From a checkpoint of a small mixture-of-experts model trained on Wikipedia: 8 layers, 1 empty slots to pick.
Below are experts of layer 5 (counted from 0) of a mixture-of-experts language model. Rows are named router (the router's row for the expert), down (a neuron's output weights, with its number) and show model dimensions 80-159. Each number is 500 + 25 x the weight over its row's rms, rounded and kept within 0 to 999. Numbers have three digits each.
Before each expert's rows: "raises" lists some tokens whose logits its average output raises strongly, later layers aside. This comes from a sample of Wikipedia text that the model never trained on.

# expert 4
raises: "1", "2", "3", "4", "6", "5"
router:533487525548499485484517497474513470510496525515484454472499527535485497518505511503521503497508525524502499483512495520487485479509529534516515523452516509514516451513503477494507497499541456517513518489518501564511516469488498466564497458
down0:482530506467509467501508525457495533513435519493454490517496451507483481524467489498485479544512485489532481496544516522493492458530460524493483530558468509515527482466489504534456494496517503513519488492486506509490500522549555479518467482
down1:513483508532491528520582496506512504484511507526554512548499451521484534461451500463478582470486531484526516494515509534439537493472505517504462502509531496495500453498547529521510519526501534501472495476483516535494485504493495544520465502
down2:484501505500524483480507525442491550479500476479496488463488456492515494477452552474494519477487521491478540504514464546478516506490543497509484509507507468486575459500459493504529470537486475517503476479484450569513462536475460517477532495
down3:466509522454510484529507524508493523534510508508480468541506519536502520498503495500455504509488530517491494538509499516522498536486516495495517473478539512484491485487501494467520492490524477487556456514532517524521490492496504483503515486
down4:513515488492522502508560468511530452457519518448490498554496467502504519494516500542470534478490477535471541519505515486507483479514566516541528467458501518503509479538469505513531513510461516493489472514483500507470498513476493489526503465
down5:493494496501472509492536513536490477536490521524530504474523560501476519487552539517497490479516524475469490515489484494482532517470492492510510504524486535538527482495513500493506550531527523526454471513486543457473542440513533487514491481
down6:526474466487486520533538526520479472472488510491525471496517477496519535521544498524529501479524508492493529509507476514501511517498516510522543562512503508502470505455465458499515502531505499493517480534495537512504513489489494488510509499
down7:482486519447520509487480466473501516532536498559510543503525477525486522499515514516522440502431501505464514557450498509499499451491466513462465494489522507472525526508499488547483498446493528497528542483474517534497516487520501524449521536
down8:531471504504452465495520505498525570478501524480526505430555509491486504493446490513516493481498525455526518494510529508481511467486531486495481537497472474538487508510516498541502551537496527466484494469490487523519477506483526475515486505
down9:505492536520513513521540505478532485512500502472457490503505532504541478484486510493495501500540492557485500474534501454511527508516519491495505504490504479491455447500532471498514490521551487491491501501493476490543514469483529517528530501
down10:471528457511494472492504499530512498473467478487481456473502513523541534489467486507481484486507509507514499504553440493479517482503514470489516492508524549466526512456507514494502491459537494558530473484474537521436535498465520554524472501

# expert 0
raises: ".", "9", ",", "8", "0", "7"
router:462492508551509510475539499472508505452505522476521521496463437502521516553556513492464493478440493475483463520506499465504497490471487486493537558487483470516527496496530547518501474515461483508502494506464533535513520453546488523476487481
down0:493538483537497545538535535512481498518510504511509446500509463512479494498461515513503506469504509468441505501507525536492519554472516504483486510554483517495481462528525475529518504499525506526573503484520484510517515499548493484522471485
down1:508544515506496487477475492482481484488531508520528502501492512507513485497517495490537520493496464499488446510472487520467507508480469502487476514495509525480495543530463517502504507478515513541512527498566476515533515516465520509557507478
down2:500543494511546515502548511449543480505536489473506468528491495497521523499449476480513521459527474485510502543497510506508542514497443474507520492448482509500567457509500476470505496499488495480562467484492559490526509508473460497486495498
down3:510493527511466465507502473516516468505466532514523503479521507501525497534486471550517502483503515501503504492492500528522503472492439496530485508514443502491481488459496542527547517504512553509468506494514532473507455498492483471483544500
down4:514536486492508480524534521487492480459523507466525493505465536546510507487531496515518522490489492517500498499509504515446519471530531543496519503487488496518510491506485480483503471485461487495511483520482545504491454533488476459472501468
down5:513487467501467500506517505482533492491481479482497508551501523463495476518506492502536481542527525532552468451486498528463487501465478505498475466490500531451500531481536507476520491449483512522548504481484543473501500532496510546494502466
down6:484529489489501507527499501520500519480514504517550491510496472447468483525463540486521532524477479473482550515455536488494523501464499491459503515521509510521528509513479471523481489514463479519514507499536486472498463526524540506534522534
down7:530467472498497507436513507481494523488454517497494495485537474499514534536480466452460471518458548506513516508506534497472506488502454507485513532501487499512468545508523532520492488469461488500549518516410505498490561480501513552470519553
down8:500518544513484520504534474507570513468471498487482499481506477505521475502479486500519495540526469522475516521512501516470520517562518484495472534512455517484470507486501528519523482527535458499463491508467488511541491485535488532527504547
down9:507481524542484520499476496516467522455524469453496529510535522510505458493536527501531499489508480449464491522488483499517525486512522481519505525452497523511496520511452506532494522481494555507537473515527510533482503488496509452495514508
down10:542478522478493496517520504540488484498546478528532536469468499553488492494496506490485509487466478489507498553482506516557555523495479491460517481487498516525492499493491506494567485508520494504509523464487513487501483556488518486478529447

# expert 5
raises: ",", ".", " the", " it"
router:477479565510480482484518492477525543504459497538513484536510560526484516530531481518491516518488491524499481513529502502458460512505508428489460522514506488527481505519507504526511441492489506498489538464528527501480490432524470496473471489
down0:516515494482508471463438542511480480475508526450468510482514478513487512521545437533542517527521475535515516519472521528520518498463449540526456499487512473527502536459512489465536515533526531519499554478485477495529489535543524500528540481
down1:443530509455515475521490485473490495505492493474466500534477486473515482514518545552530516470495493484483500483493476480546504532487459502521508520478538519499549509476517530503476500538537497516494519466502524470494494468496486491551514480
down2:494496510494526500454519500527535534501449507468504562484504482456522488503471499506480510496485509503505526466524453485494529476453502469506514531513541564523471504499481554511530492498515506528503477503509497548532501464516503494479532490
down3:495507513513486513504448544508511484551443499508466509531501477471525516526528446533492449501510513508492543530475505479507489510530512486511486498519443551454510517496533443496441506473499560483508521473514516486539442478513529497534474524
down4:471530512491484468524513499478509554499477484500474514512483477548518503433491541481527485478518446511480503504486500424539467491515482525507512490508471496530521531517512550507483476498489502529540476470504513522554554471504478490524486495
down5:476467519527531524507503492482525441484464520485526504474498486480502500450523497490473463488516538505510487490474534474465511540530501486507510563528484474467466491484503482497543493494520506483487547472445439505527510489495529508508415439
down6:500515510493487511519463491485481552481479500535494497492526520518520492484487528487503508457532498538487493481469514525504519497460506460492485537459501510465496540479516472457496428522476472516500495492527503546518477497483523485484503520
down7:491474461474508499521488519437509458511519561481538512511448469464474484528475536541482532478477527483493508476481519478461503521519489583521527547500535487506562491537459504484496472526512531522494505491530487492514490519472497494505489521
down8:512485477470507500514467540539505539480518493480485479485507525507481489516491482468536517534492488533518497508459517493491503540500506516484497513505490470507495502510527522468540507560506491508440530473461492497484487522490487464522516500
down9:442520476485559464527508506509466496515516494489556460477497477514492532529503502482500492537513494524467470490504538468460523493539551520490453490484484525515491477474500468532530494464478482501556530480482492476464502488477534506458468476
down10:464516505462497459474501494506462474495497500481508545501512512492530529501487546495464543547494504474482498511514513479502489520514541501525501478533511479503482518434471467464481510526520530496511510508488489513470500546538541522504511535